Experts of a small language model.
Size: 9 layers, vocabulary 32000, 124M parameters.
Experts: 20 experts in each of 8 layers, 224 GeGLU neurons an expert, 2 picks a token, a softmax router.
Training: a variant of Muon for the experts, 617M tokens, 4298 steps.
Below are experts of layer 3 (counted from 0) of a mixture-of-experts language model. Rows are named router (the router's row for the expert), gate (a neuron's input weights, with its number), up (a neuron's input weights, with its number), down (a neuron's output weights, with its number) and show model dimensions 352-383. Each number is 500 + 25 x the weight over its row's rms, rounded and kept within 0 to 999. Numbers have three digits each.
After each expert's rows: "comes after" lists some tokens at least twice as common just before its tokens as in all text. This comes from a sample of Wikipedia text that the model never trained on. Tokens count by the router's weight.

# expert 0
router:513505503517539520501551478518469484453466480459476490521528531494544509478474504447517496498472
gate0:525481448539493491486506516500510497518499467496482486496485484499537538485494473528518514465470
up0:508464483507513469486520527490480506507508498484468519507521524501525532530473465519481528469513
down0:466490472535514474519490535497499477502483505448482520468497456471496514504525497555476501512525
gate1:514514548531528535491487514500535489484463532455506546510503504570501502455507472512471535492491
up1:526504462506474481518473474486469521510488461529495473486511478476469512549494500518504528535540
down1:508540486525482522509526514488491480472523495511475485485470554469508490501564507516483408424497
gate2:530511451474506527536525490484524485511474494467469495478518497507528504511488452491466490495486
up2:522484484452499471475455533451515488496523533494489554491420516483499483520521454515527525528480
down2:507539522470484476511471479532471463500489477460483439490510495486519479539522506498461532480532
gate3:492460510547468481485515463527495495482495508492498513481477522520549520507500463482484521517426
up3:512476488533535475451511476488510492492471539476490513480455528527559547481531495501465485497457
down3:491496482494486511519503466436479456552534534523481499466543505503499504479471505507463515502463
gate4:488518513507518498467501467498474517534531516478494468497488462441453506501533492535488503511485
up4:502500535498500457513540457509507523474494494426482482537507529465524549511511503507534478547555
down4:488455531504517508498518474495498508524494493518510532525481481496490517535493476470475528507524
gate5:518499487516471487515475524459475479480511508510507517489476496471503476550480537483489484496467
up5:518488476508487455518478496479469480477501512530498513496469492474481506543538564469488494491495
down5:460535502514517524464484519495551472510485511504519530541523514518537494470463496505511457483527
gate6:530544471517492506485494536557513479485473483511512488478455473558518471472472499491476501511508
up6:488490514462513482529493498456493502484541490514488497526504510478491514499522498541499489531530
down6:526525492478475516540593502545486465502549528482517501534500511519499478490491462505528489485490
gate7:502514493522467506500503474517476474526515517531473485456470498480577506526501535468548547481434
up7:511457496473498500530536459497485477510528511510468536519516506521532565540482498494500512456497
down7:486527506475504519488463491466520489491516491495529457516493529538505479523511472510531517531508
gate8:455506464519529468479493503479490475515530450502472500462543518472541511470507511499510531512468
up8:472543472510525481509435494528453484504515455532510492478464505504516499512483539522496466530451
down8:455539494476467527495445493545487488487475483468510480505537493505503471473531544487516498512542
gate9:538499495506513476509475514529509509448495517463509483524481535504527466500510488478471521530493
up9:487501513496515499515488474491506497512523482527504512495501484458487487481521484500513488499470
down9:504534484514464490477486475498492501521497502533476502515525517532434481486484532482483480484518
gate10:454497513555534480568509483551506501512463502504508513502453494488550484517500525489494525507527
up10:529499488443461527415490518443485488492533475459493509498545509466481508472461474544499459501477
down10:474491513468475520561530512515502468500527490524493473445520527531485525427505471473566505489493
gate11:498527449492514511510533508504504503498489484530523529483496533501502512487511470508477516537532
up11:486529476489510539489521565494478498500446488523529525494497504532459493480455473530475518535509
down11:509468503469476506540461485516517513543490479487532485508473460497483486462480514538481425466504
gate12:545503512498491514512495518511437489508463548510519516510491475517485489513468551531529514520520
up12:542491511518495523481523473556485489476502485504510491517488507509523461538511484456542504532487
down12:497488517532524490535458482470478462486500476502501533518532474475440544515522501469488484491527
gate13:503454540515514496507496488485486488507508480488556484501457511522510475499514515452497506510479
up13:507532468485489493480491508471550509484473507523444489511490477465471532487501463488488485490537
down13:523497523475477479473517508486501485501508522501547496510500503496535498496509502507534515523510
comes after: ".", "\n", "==", " U", " ==", "==="

# expert 10
router:474541489473508498457490504460473506493506448519509464468550547487523470492498527526460501483526
gate0:493506527459476501499471481503466535512528515491512492517493462578541525509507498496514517543513
up0:497538503459467470539495503529490521506514511472534501507476473542518537504477527509474519521485
down0:484470471512458457568525482485456523497505503504513485530448528499495525483509500500514470513524
gate1:486469514547512488480461497521499503520523510496507521475471468490492496467525524509487516481540
up1:497485518504508524514468424470487496559561537529490532494548511460557467491498489457465470520509
down1:499437473516532499524471459528510490501508502510499498509502536502504534506495528523487490550492
gate2:519497509504487521486484558494526492521477466522503509482490549442487502517548523454481529526514
up2:518523500484490475466512535472531474521490457533511482477489549432479532514532510463503546504506
down2:516516472546494497503525510494488519477504497506585501526459451502506477466494499463578478485513
gate3:531481495500481486520521506505497456469498525499491500451485494460531506519492491519445489486512
up3:496497488470498457522505539472533485508486498484493517470506510460506487524481494528468466476513
down3:502520492428489485534512457526529525438544526461500499473511477473502490501511495499520504515545
gate4:526503490534492521484491509490485520508524507533526475509485473505493474490497483462469491489510
up4:485495527494519516477502500520522499473505482472536505494510516479512524538518581478521476483471
down4:477523500459491516464528568487487528513505528457507566485458472531492479475522512452518500488513
gate5:553483512529508507464501487466525533491534493495484440525463485476430484486500484469530489477511
up5:547529485471480534501480498568484503465528526489472510516513477547465543459550502515465539488516
down5:475493493519508450538467519518491492525520494500494458473512506491479516487536560503499497511502
gate6:496451492522486449511510509489488532542517498496466517526514541499532527543492486495562493524485
up6:540554509473475537472492489525510484456499463498520478488451443514459499485541508456501539528460
down6:528464508468500510537456488515515504541503458524515493504515433459497555449547544514464516483515
gate7:461517502541523498520485518470487506571477485515514503519515443503518444458543551500523507509476
up7:465511490539515475502514542440480518561462494513507521499536452519495440447530538527502496502454
down7:537481520447525453478535517491495538508465537499425503501530496471519485508459532456463532550472
gate8:523511485497505477522524493549483500544479476523506531492458520453481513469487518499521495498496
up8:538553515506471498470500484493476527475500490499493482499507533443516496549522514468534534537450
down8:460522566482491483538524496493545459517487482518479539501510513530458400498502479509448513510520
gate9:477495499464488465533512507469489486520481490468535466488536545458512502505461487497483532481544
up9:468499514461492463527496497466503492516481496471536476489537507468515508500490487489533543481537
down9:509486468485482515503470545474486529450506514541458491522505485511545507474490520465495506460515
gate10:539545479525525503529517484491505486505516484487494489515534510547479494513530485485493495494485
up10:488485539472512501484494503510476509470470519555500514476522509469501518483470511523463538500504
down10:484467549478512514537520509500494492463486512484529557508455483474535512484466490526458473521565
gate11:470513503526472530468484529446566473529479520536512485485467530485541476511510470490541496534470
up11:444514485505476509467478518485499506514517470493549479492474441501541469532507462512530516451511
down11:484537485481496486506526549529490558506511464480469494477526504504458519524503500479473499547542
gate12:517452512530502555493522491499505512488464521496511451507513519489522488468463463524448474490495
up12:529438478522479503530510488488509496542488456496501459485501531498544472481450489505463500469507
down12:466493491513503509475480453552467509493471460529535510528479482494482471512504506538485516535507
gate13:521488537512486474510503547515517472504504492513524513518519479486556511489509514517489492516522
up13:489484507518501484521512516506490522521456487487511477479561476524487527518515510518533501501497
down13:516470464501502474477458509510525473488528580513511509450474537463488463507511501531478434545491
comes after: "\n", "|", " ", ")", " Win", " MF"

# expert 4
router:503519457502485484506501449483509483505528481521488487471514514513526495532518520493475490494555
gate0:522464538492516478505529517539484524501442529459492490522511510509533491483520495495548508512492
up0:471517523514545480499558505518497536510467517481492500559504489529531481468508488471489512519478
down0:492501483541501506461467451522487428472518554475476509502461494537542503487505493482547490480512
gate1:475516508497523517493466516562499498513510517475512513531451507519524506489488552477465505487521
up1:518491505520474529486523519483514509468509487506493501476517462476468513507483451535521502505491
down1:461492494492491518503568503483499529491494470515506490529484506525517479526519486466518506460491
gate2:556548506514510494447546478498520519497491521459475517555493501506519493533485507495488530492557
up2:566504480487501474403527487477512490510501506492482527522447510536486501518501511517533561486532
down2:490463513506496469542497544518497485519493501479486490512518503523515495514495513516515524532513
gate3:516503537515460506502487485483525508480512532478489487449476467493499511477517494478484529531512
up3:550531507511500548521542514532474488526489549539527487513492498507531538452512490503509490549484
down3:498507515528458474482505508487506510536484486453474496513506478512522493516474501485502488555527
gate4:522513484493510522505512511517511481448461517486520520519474482488531502462489480453428478528512
up4:482483546478483493484502487483522518505496505481494466506488505445501457481509459499488501510556
down4:536497501515514489488478554524496455496474487481498491474493504531500534504476449489482500521477
gate5:495514498496481522529526539532490502526503484505473491486517507485510486497518506523483481496461
up5:468486480521535470468503526462518506482449493539512515493460517505523514461480449481506519513503
down5:507453534513551486519517502469490501467490501459510513481485501530479493542533524468538509523494
gate6:471468539465526501491533455529480467539481505503528512485470437465526525541475483494501475538478
up6:509526472510493567487484535487514513477504489529484495529523550547494480480515529493500497468509
down6:521525515498508525535549511498486550520539516504486503506522473467544484495524521469502497475498
gate7:512536485482518494514498504509460489484498473506481469484458508517549527512517495473490517515525
up7:481484513504495476502517469513496513504522492499529531458482493498525541547497499505435505469495
down7:558532503521449484508507489494527499527497516483476507512482512522476524527476528508519489488471
gate8:510527471513490485479500489508454502491492519510542518510483476518477493492471501461514465459548
up8:477510505512496505471438539479477495518509439490503505481499501561453473446502502541510507514500
down8:494463505497540459519543464502488497494528516508477509457494468450482542502486472526420503500487
gate9:455514511505508474507517467493507489511550499490497499510454493463509475482481519532547447505497
up9:512518497497514530493488550522506501479485507490475523511470533553492536535538524459523526473493
down9:497513513468451486505514528449484502495482483531453505521487480498506476480458492510494495524533
gate10:462481542490528474478481494531495498475503476439469524548481524530501488564455482488537518505447
up10:517478548501489469536489562508553491464512485503482530555502477535493504486465496495485544524448
down10:468481532568512527465495501494454464537492468497473467507489525559553495516496484514509463491479
gate11:472497520456498503452515494477480482534505497542462524505478494462531502536516501444534500478494
up11:501483476490536506533530480508505463488484537516501530485535470473506535485515486506503513498515
down11:498476451546505483483478513519492503499518512490435496519538491474524491533512443466506500564491
gate12:455495504459529515524496505546502497506510477501520500493545452489473481564497526524537500514553
up12:519506521493502487499493482476484502488476476485479511491474542520546512482492468501477532506467
down12:483505519497488515518515460475506467524483473497467520531468519471480528501515474539519544516507
gate13:512510491480515526532475488489523486488434515509488542461547520537522513534482508476452499480488
up13:506492479491537502517499489523509457497447530504469505500555507504535527522474500473440499488478
down13:505498492516485508534483546524538526507468485519530497492506483548516536487466491510499444513521
comes after: " |", ")", "\"", " =", "---|---|---|---|", " ("

# expert 17
router:476467501497443501517481523529530490523496509521461537487517454480505511510475474492504552476453
gate0:467487518500473507482512535456468532554518520470505529504530531534512521532535477510521494496483
up0:537493490482535520454519478495524507517502487501485519480502513477500471490501475508492515529507
down0:515514483474534509521487472522523502509474480459499502511556500502518467491448463496450510516531
gate1:509482493499476508507526491513514502504473497520493487499485499537503550515509493514512506499473
up1:500481503541492502482521498510490486550520494444520494509514546480498520550509487554447495494489
down1:528487533491503518507488539504514456547483503524549525485484543480500513442514515528513445477492
gate2:481486523502525517520537535525521529521506485490489526511522476505511533503471493505471435522546
up2:493489509513490506500522522548501537497495453500505511519539502480517522482471495483433476529546
down2:499474534513484499512480478522518475476498489481504517466493507530504452461491524525476493486476
gate3:528488447489482483526493526538492504513506513487485457502454497521475486463490484520510498503512
up3:508521486476502520470517511473466502494498513468527482485490490458492528482489487487491499542477
down3:499512514478478501475507524471503517490469474539541491545490529496497493494487495515478467485539
gate4:512526509482504522534518554490519525537463496519491520491516474441453476471478464483455478460525
up4:520503506487472514507494507499516525491482506493506541520515488455495509459511521489433480499453
down4:471529530528503512532531559529526484441457534510433475450524529479465498483481475477492481503477
gate5:531507487489522490478478531506503509500497528517539523502504486477476480480459511516490485472498
up5:486529496502470486503529427500527487524527504520501552514482528529489499485482534504515526548487
down5:507494460511533517524483496464515466539447547490500462472482482502502547498492464493532513466473
gate6:460491519474467501456497499497495486504513475557551511460460540533475519543490530494509495492457
up6:487533492515479491546531510499487516498469527474487524543532446483545516482481484512505496517543
down6:511472515478497539471454505504506525515500518501489532451519491506506535476540513534519523503533
gate7:501473462455472470530489477511509501484495485464477487464467511500482513504453504492500537508484
up7:493465492533533490489544512537517507498519496463502513571499490565474524494486452506527508493490
down7:531503559488510508483520503505503533475496485498498540453498507486563479449520492478495463464448
gate8:490473482512486504492544528478481522548497484496517509482551482510468512500513515539530477527496
up8:469493531535476491483498505458478483519497481507525504482520489547464488472494477548551518480485
down8:522496483517461470496503495508527475478475520494514508515519470487549514501471496536493535543478
gate9:480528465524511524498501480507527520527502447458521509487513505504461494501534484501494502497453
up9:459529489544489518529481513489515519539480485498533485515488508521470493506511509513521508447489
down9:487496440475448503524484508501476485481507529531484478490500512509543499490483484530518481505502
gate10:495483493527472478489508480472485524483526514501493501492544516469526521497503495541502507551478
up10:512507489497520518494489482490509491484501489458498471505483485571498467479495510465491482471497
down10:520502558482502515497544483538490504521504520475500548489530483479529526509500502509549480476492
gate11:520516510511487489503504459498489521496516528505530524491523487528478454472523499500528504493470
up11:506528469457526484497510552511504507502491485479506476455511482465458501517535495514459470505515
down11:555498521527485519520536526485486428449501496462509524512434498514505477483519489468510497562487
gate12:480585514452477509526506515523455514506464469493514514544466505442540488476527529477450483474521
up12:509484462495496521529512528464515492495507494524486521501502482439474492476531502523430479489524
down12:512489532495489480534485497499484581552553506519471506476513492497514468516484503495532489435507
gate13:517508521473475513462518479496483504516507513501496554489510476497507483581490504455470519491480
up13:469496532475519549501472478474472515517502521518484514497560468534471490472502482514496491505500
down13:489503486517489501518520494484488513515549512502499545472485495515510504538519454486521483452528
comes after: " of", " in", " to", " on", " from", " at"

# expert 13
router:455526496457523501508511497511504513501477465551510527486480486540509534514552481527447516527509
gate0:508495479514518465480504505530526482481506519522491480501476539516467515476471447525493532546497
up0:459494469484494515498475494554500523514476541481529525504495502429522465470540505528507543488504
down0:454529479467531503501499500497531486504503490484482495551485555457469477493527477499532531454497
gate1:524463457527471484488517468521519467505507511504527486482507440510480490482524483499525489513498
up1:443540508487502487504518531484502536510501476517498475469449520538499497518493456496528479516497
down1:471516533506504517513509539534500551513526510532503527510537504522508532527507471495512497505545
gate2:496480501486456498522539527495511521538517498540490491518497465535507572514453518540480537510510
up2:493472517479448510491507531542470489470526491519489473535544472524480566532474524507473518509533
down2:515531488555490508470496486494488519517470497519467510512526516495513492503479496462497508492461
gate3:529505500471560459509471480505509491525492506495503522524511478488564492528518524493494531517528
up3:468509482527504493491471518478481556539507509506534525458547482479457487462452485457476513446524
down3:505536449515529446491469455546502466455510489489496512538491507469499507492518528498481514509459
gate4:515525509465467508501503491524513504533474485507485495476542491512509494494513539520482468537476
up4:525503512456482527500516504459501521521502503499478498489544471507463504467524535538500469512498
down4:533536557533502503517477553514503491531493546493475497508505544526489485478471525468482504525468
gate5:516495488488530514482561509472503503512528500476488483490531461553490487567477435533465504469497
up5:550512531507476476540497474485508492508548470518560514494479483523521498524481480535490504472487
down5:495513456505528519510537477523541467540519463526533530522509426494462490436502489540449494468510
gate6:527476478518524552517451467536479483507489467523475436483468498509472464518511476504485406547508
up6:478491485460462475510486522486514545512485527493517505490459496550513496450514509515535520499520
down6:523538502508491491497446503512509529514525502501478514520529486501522539489483452496502529525481
gate7:512507515466527507520505494482449534493487469503505481493512521475464502549520493514459480506491
up7:545521418482513483497534503513525499495513482507509477510457488487463498478513508519434504514499
down7:458497490504500486484520509484510539503490473472511472499497518500514523487476547521509520518473
gate8:478498482501472501534462483491497527527465440463538505525529532498488475488558512489456489470498
up8:558493487483545543459517501490508513477526499512478503467531482515498532506461478450500491581491
down8:498492447498492492505514486463529454513482506472452488529472522511517569514458479525497526540529
gate9:511531484502525526527458496500480500548535547438525479455511512505489536492544490459501500488483
up9:496496496448517477512524487506499491520481464510444472513433508515511499498497491497483495456537
down9:506488517523536492455522494501539503514449505544484489521471526479507482493486538552506458484507
gate10:523564539549487496476432552562513503504504506493493506508485467509537520502520485506501494480493
up10:522508470523489489497533503517487480464507521488459496457491531464468492509473553519553538479465
down10:493504470492505534507512503522497497506501501500530468496520522500517488516518500518524465533475
gate11:527511498522521547507485493514533492500475513505485521482496510499502489495460520492509504482466
up11:486535489468524539516433499507483496505466495440519486467504495491478471456495518459496514443485
down11:491500520509528471507483488483498471485524494468482509483488482491470496499460504509524499497480
gate12:505492518550485499493496538439471514512519508505487501461463514519499509527530517501512539458500
up12:485468476514486491524479502482528479529500523484569530516453514520519501506463514505493516488527
down12:485518515483487465511495496494503476520552444488483496487488510482519549499484535522521518485507
gate13:460541505496517495536502535519490529510482520456500491496516468498525521524480515509547516520526
up13:485509472523538500502549479484535485434460461534495504494513501498487482489508566516495509521534
down13:482509501527515437514468436466483480504547490521493495513519510492531474513515543555513488514511
comes after: "-", " (", " is", ")", ":", " /"

# expert 11
router:475523538465486493538537485466523512476511460468505507539524503498507496505499478491481487465485
gate0:518524514509497514511513481498458490502497483522542530499530494505541509508458476489487506511507
up0:510456485488480511503499528504487477494496516485512526521486503502461485460522537473518484517520
down0:513484509482511492558528461507479495464536506484485534533482505520498514510462504486510486495493
gate1:483497492496491500496508524500515489500543471474510494532513501489518508497487516504495520543505
up1:487524511493471470519505469538509555512455559517513484423535475444496464516510470519483475487495
down1:488526450466535527467506509458510529531546520501513477481467493503515502489495467497539488500490
gate2:539525516487475488505502466480520552544511488496520505496464491508477501510465491484483486505531
up2:475476507501482538523473481591498463467559496513501502485514486514496527498496503489526551490478
down2:466502499488535504499516468525519527496496512508477479455501490481511586478512491491482444524508
gate3:501500523529472513506458524521526511498532498481481523431481461511508533512471500502519488496452
up3:468480455467547523478500503482532483520507501494496451555527524503518537494501494526518496476539
down3:501507492518486467490504500471484460525525523511515539510500505499488475476546496510494521434511
gate4:487471496494516492516496526535496505507493488448499505476542447524471511501502455483493519480508
up4:544483504466495501511480474474468530489516485501511517521495537514498561508512520506492464491504
down4:493478452535452515514538489501499474476501519490485525509486505494515506506522456497466510472537
gate5:493500467483482488514469504511457494508501498525501484472524456462494488516509502500483500486517
up5:486483490460467493509494522482515468487518498476496488474530466485492502501532514495466506499483
down5:507496485492508524535512486495480518482523495514532485493487482479464490493525510518491491501496
gate6:536527542512516463533468476461443476484511508459461498473454548499492478470537489524457485516469
up6:529462490507479496449521546488452528503519513503534469477540457499509540469469483465470534509489
down6:505528534497520513440479503523428495505514511463531515491479512485476499490496519524508452473446
gate7:505496540513506470486468540494499535482478472503514513501526486508518483474483465475478501513533
up7:483500490503480510446475458500520507487549558510529501500531508492449492507539542506479480506492
down7:459498479488503507476504510497494477461471506536453509501540477513500474498527526519525490498474
gate8:503537485529522541463511483510488478508516515486501490488515496486497518523468500481483517479449
up8:496508518485475471503494522459499497495498524499471499460508500527483503438496483522515462509475
down8:502515495529456539508491491530499492533497521525521518496496537489478493472506516509513508489517
gate9:482523528520467505471473514496530479495524520478500541524507488510531492484482529499501542507490
up9:500497509517541535479448504498516496529515484469505476483576507541458525486483467501548519520482
down9:518488486450500471476517509470534508500466497513502486581465454450500485484542554528471464505502
gate10:480530511493478471527474492507478501514491498452504499507510505534485459540560504463489515489492
up10:497542511489501505500514471536510512473506503510474518522560528482492453494516523516482497525504
down10:508534506496507499526473491440483510542473528486483504478498487487518493514507478491534507528521
gate11:525488503464500512508515488525486467494553501482512528496458484513500484500495507495472498522532
up11:513496521496482513491448513530511525470505520500515500517537520499533503484508501476476486503447
down11:516510485557488493515488512503482481471491444548479526499495523504516464523538501488541472501466
gate12:530491509514500514521503581477516482497507499471492529542491483507511515476507515541474501503532
up12:527497503532499498518514496484500486513510536452526478496494500474508534456484485528500484536479
down12:519539509501499500497527498474472477494522502532538495485482535454546538479542507515472495529534
gate13:481485524489505523518461445526473494497492493468552475458501490503484522454476530498537500473485
up13:483475479506481534550499464493484474527520490478519483533451493524463495490529438482519514467532
down13:516505485528500503479487496525477527456479500496500474530460504491496497460533478503498541495475
comes after: " |", "|", "us", "a", " species", " ="

# expert 16
router:521502524511481499534527516495517483475489521490505523523526482462531553501544482522485487473460
gate0:507527495513472516501537583482507458547501520484474507469581514505502500481491484574485483522456
up0:522431542505528490517460452512503518471494470467505496522446492510492481499533473452501511458516
down0:500491491474455491525469497468508483493491523511508488497513522500494500482568488492504509488535
gate1:485542477482480490523468518473495522468507497514478521538496458488472498506520501527505478498490
up1:531457524492487509460504459541534468520520474496539501444496504475537516520520489482487503496518
down1:550511508523518475544449497539502514510493479500495537507548480451534575494488505513534474547508
gate2:498510475503526497474501483500514493535498510507516498538488486563468486524484501478549521483491
up2:504482558484457495553475516471479495478509507472491513496544510441522500449493511541479516508509
down2:510527508478516445545493526466501511534481541471536470496502527487457480495496492522551496482531
gate3:531475501446468489490477514517521468471513494474489527497491472584497509481490502470503518513477
up3:509472536468496508474509534520536513502449511482510554512441467507514529495484498467513503480507
down3:512528529533519522470468534489538496482506491504532493512490491516521506494474468527524504467524
gate4:512561480482490517557463474504494501525488501522500539517542472506528555536487527505537546514506
up4:487504522505492496526480490514466473498483561515523503504475500529533498531497530486491516520505
down4:557501471518512530485448518485458477511486485487486471494508494523491507510502502487502520514505
gate5:497519494445477481528526494525482500488542480501499471520526500488524487484461458466463469476484
up5:500479508519523518512500547496526526506483523472509516486447464540525513525490516481509492553530
down5:509484492509480491453543509486519456534527527461493550507476504511457472535511496510553550549488
gate6:508541521462515492500487485546507499504462486485510490528536480495501486481529501478504501532501
up6:490501509461505513500490490545506457501495515500470507504505483461500501476522511505502471509499
down6:504528554524483544495475545490512509543491493481468514482451532496526517495504487501521490541560
gate7:541494529498495514485472515544458519456498467510491517460494471527468462536461467499511541525480
up7:526510484522532490475518463533508453513470508530493492531528503456482482511505490482500478478517
down7:507527523522470472481522494551523485477494508482435517536494510500510509508493485494496495502510
gate8:492541497526511561504497501526472483465496471495489446455541483501517522522499550504488444523514
up8:502571456473479508504515493435481483514468576485442551502432529447473505480467479502568471488503
down8:485495501525483524498455502503517493506441504503445473547505503496503492491476504509501541510521
gate9:498505517462543495524520499534531505461463533490522556484522487516514534481496509490576434487494
up9:539488482534499480519536517462485510503491473495488473528540524527510457499494499533468476526496
down9:520449474481542494521534501492478465513498446482519504512524447473528513531531479536532529507540
gate10:535515511541509447460487511496510525525487516497533512463498512507468521496549515471481508510468
up10:494535513491505462494491515462493513530491520457538503425504533492475530505528537490494504526523
down10:513495442532508469500500512498486481506430473503510505438459500479519513504521485471501513543502
gate11:493476495502484475525516523536476532497493485506483498550519470465550455501509458500492580507467
up11:509511497536507527503516512496501505464469534487498504485482479540518478494502527492520492516444
down11:522474567517516479498536508495489504468517518501486528518461506516483435507452545485471508505476
gate12:504488501466508542519522480487498471489519569488475475479514439540483499531519525481521482474445
up12:479482450460511494521518541479513497502503507509488464519513458546505548506521451468510555500441
down12:513477489531506460455538528451544496476469492479502528513555529471510493488497516527491492469489
gate13:459496497564487500475475499511480539501501533443482497545486492540450530523507525567512490501499
up13:487492503492506500534510493535520512509475468483499505482525511508499485496476503479544481526506
down13:488491488461495509520545476528521507495511501508508479480510532484509493484484507458533495500511
comes after: " in", " of", " In", "In", " on", " to"

# expert 14
router:568525498555497524514482518465501481480507536526482513500470478507517505474500500484517486483543
gate0:514507517537482492486496472526542511544508492491485469519498495527481539453486496540512523485557
up0:536488510516490517468488499480494505506499476513485496509469538534474478484490475495525525442531
down0:492543440451489514450509460484522488495540465490459520504508488480536523489489491460454475485506
gate1:492431505505511559470490527502482490554517483495543479516512474508546519490488492490522506485442
up1:481440491495522535506504496475468499538508495497511477503527482504515534497472487466523534511480
down1:474504516471506513470554508504431512536501555469504505507487480494518570501509483492494491519469
gate2:499520502481492478484499518445494509493496525527525510524462519535510487494536514522501468494509
up2:510522495486519471459507527518532515490504489491510497480499484485475520470507505503482517467492
down2:514520464489447486496484521451507515476495518471504509522501508484464488462472487468488500463498
gate3:522516515478535456509516536489495474500499463491554464501496443466522508470530485507508511525481
up3:493527479486492525487494488506530505521501508504504470493506578505497470494456528496490480500509
down3:504498503469507506525467481488515508472520516479503524515518494499549472489490501447500531490535
gate4:520535483475512474508519449469470481499445505533466474530534484468513498520465482521553492512523
up4:516492468508488512476495482496473444493468489546494519537507468475489483500492494502538489507487
down4:532515536499486538497468503487456534474474565504460518490524493463490492515508473556509529522483
gate5:544481524497481460497547513478538488510506502464542500516487504481563524467463436498512511528474
up5:522502492507486507477500493475562510499492495513532532501492476525521500503470491520549472493463
down5:521511523507525449511514538453490525478485539498476522447560475485470462491464467509534487474511
gate6:524480495486505532497513505496553486534478520490498523467495466486477518508475485492506496497523
up6:472519515506477454497514497506493514492481490520472504509462532535512465466505490500489492514508
down6:498501499497492492499501490490528528488500511479464517512497495507494483521535487503502512490527
gate7:517516452522493494496502531477523499523471541486541528507499510522504553515502472464532511492501
up7:473489486486493484452490501529497474513468510536464518470500525492512482489484427492529507514554
down7:506486487520563491462521518485462511487528540500533434493468482474469506500507521493500479530495
gate8:465505498473476524568487539479460517537509480494498480527504462474508468518464528492488490527544
up8:528476481501503524480477468542481514462465499514486472483478484492480463530525464516506492489498
down8:488439482529507511544468443468475515479448519507486509549531454516480512531536502470492509520503
gate9:558535493538519554527505501488498512529499501514518530490494473439506491495521526479533514484555
up9:454484489527515468512476542498511505481489492490466472487511533516510490476485526502526537482460
down9:492527509482533477495496490529519516550497526481453510513467513541518491485506506513478500500477
gate10:494483490475519478487483494511506482499536516517511489550506516494496518522527482563507496519468
up10:538519526521486522511504515481491482483473498487517478468507509500499514501477510496488477471465
down10:493484456578519490520500537504481490487522510503477516494507503493507471504522509492486453463505
gate11:507458439538537498481535507526527491531519447533482498466575445489487494520485486502516436450540
up11:507465477489490515542532469495567468494516504525505457496549441481491482534454512545530458466539
down11:553531506512535490510473529509539510512516498518513516483530509528494490487504503523492501459542
gate12:513514507534507492491469535495521499476469499501489489428507531505519515534510471520509508456525
up12:494508501501499500550488488505521484425519525525510495518491488462564492495504490477522526477487
down12:475474503514492490483508481523546550525487532483474523490514484509487500474490479494520506517529
gate13:503492463507508502530507507490505528491518501517492493508480518516508500505482494475525482525550
up13:501528530472472519508477471473458526498483521495537489492529524509509487505483472540475517456491
down13:459503466493515503526474513463505492474478514499495474493502516502537513470447520530510532547491
comes after: " the", " a", " The", " his", " an", "The"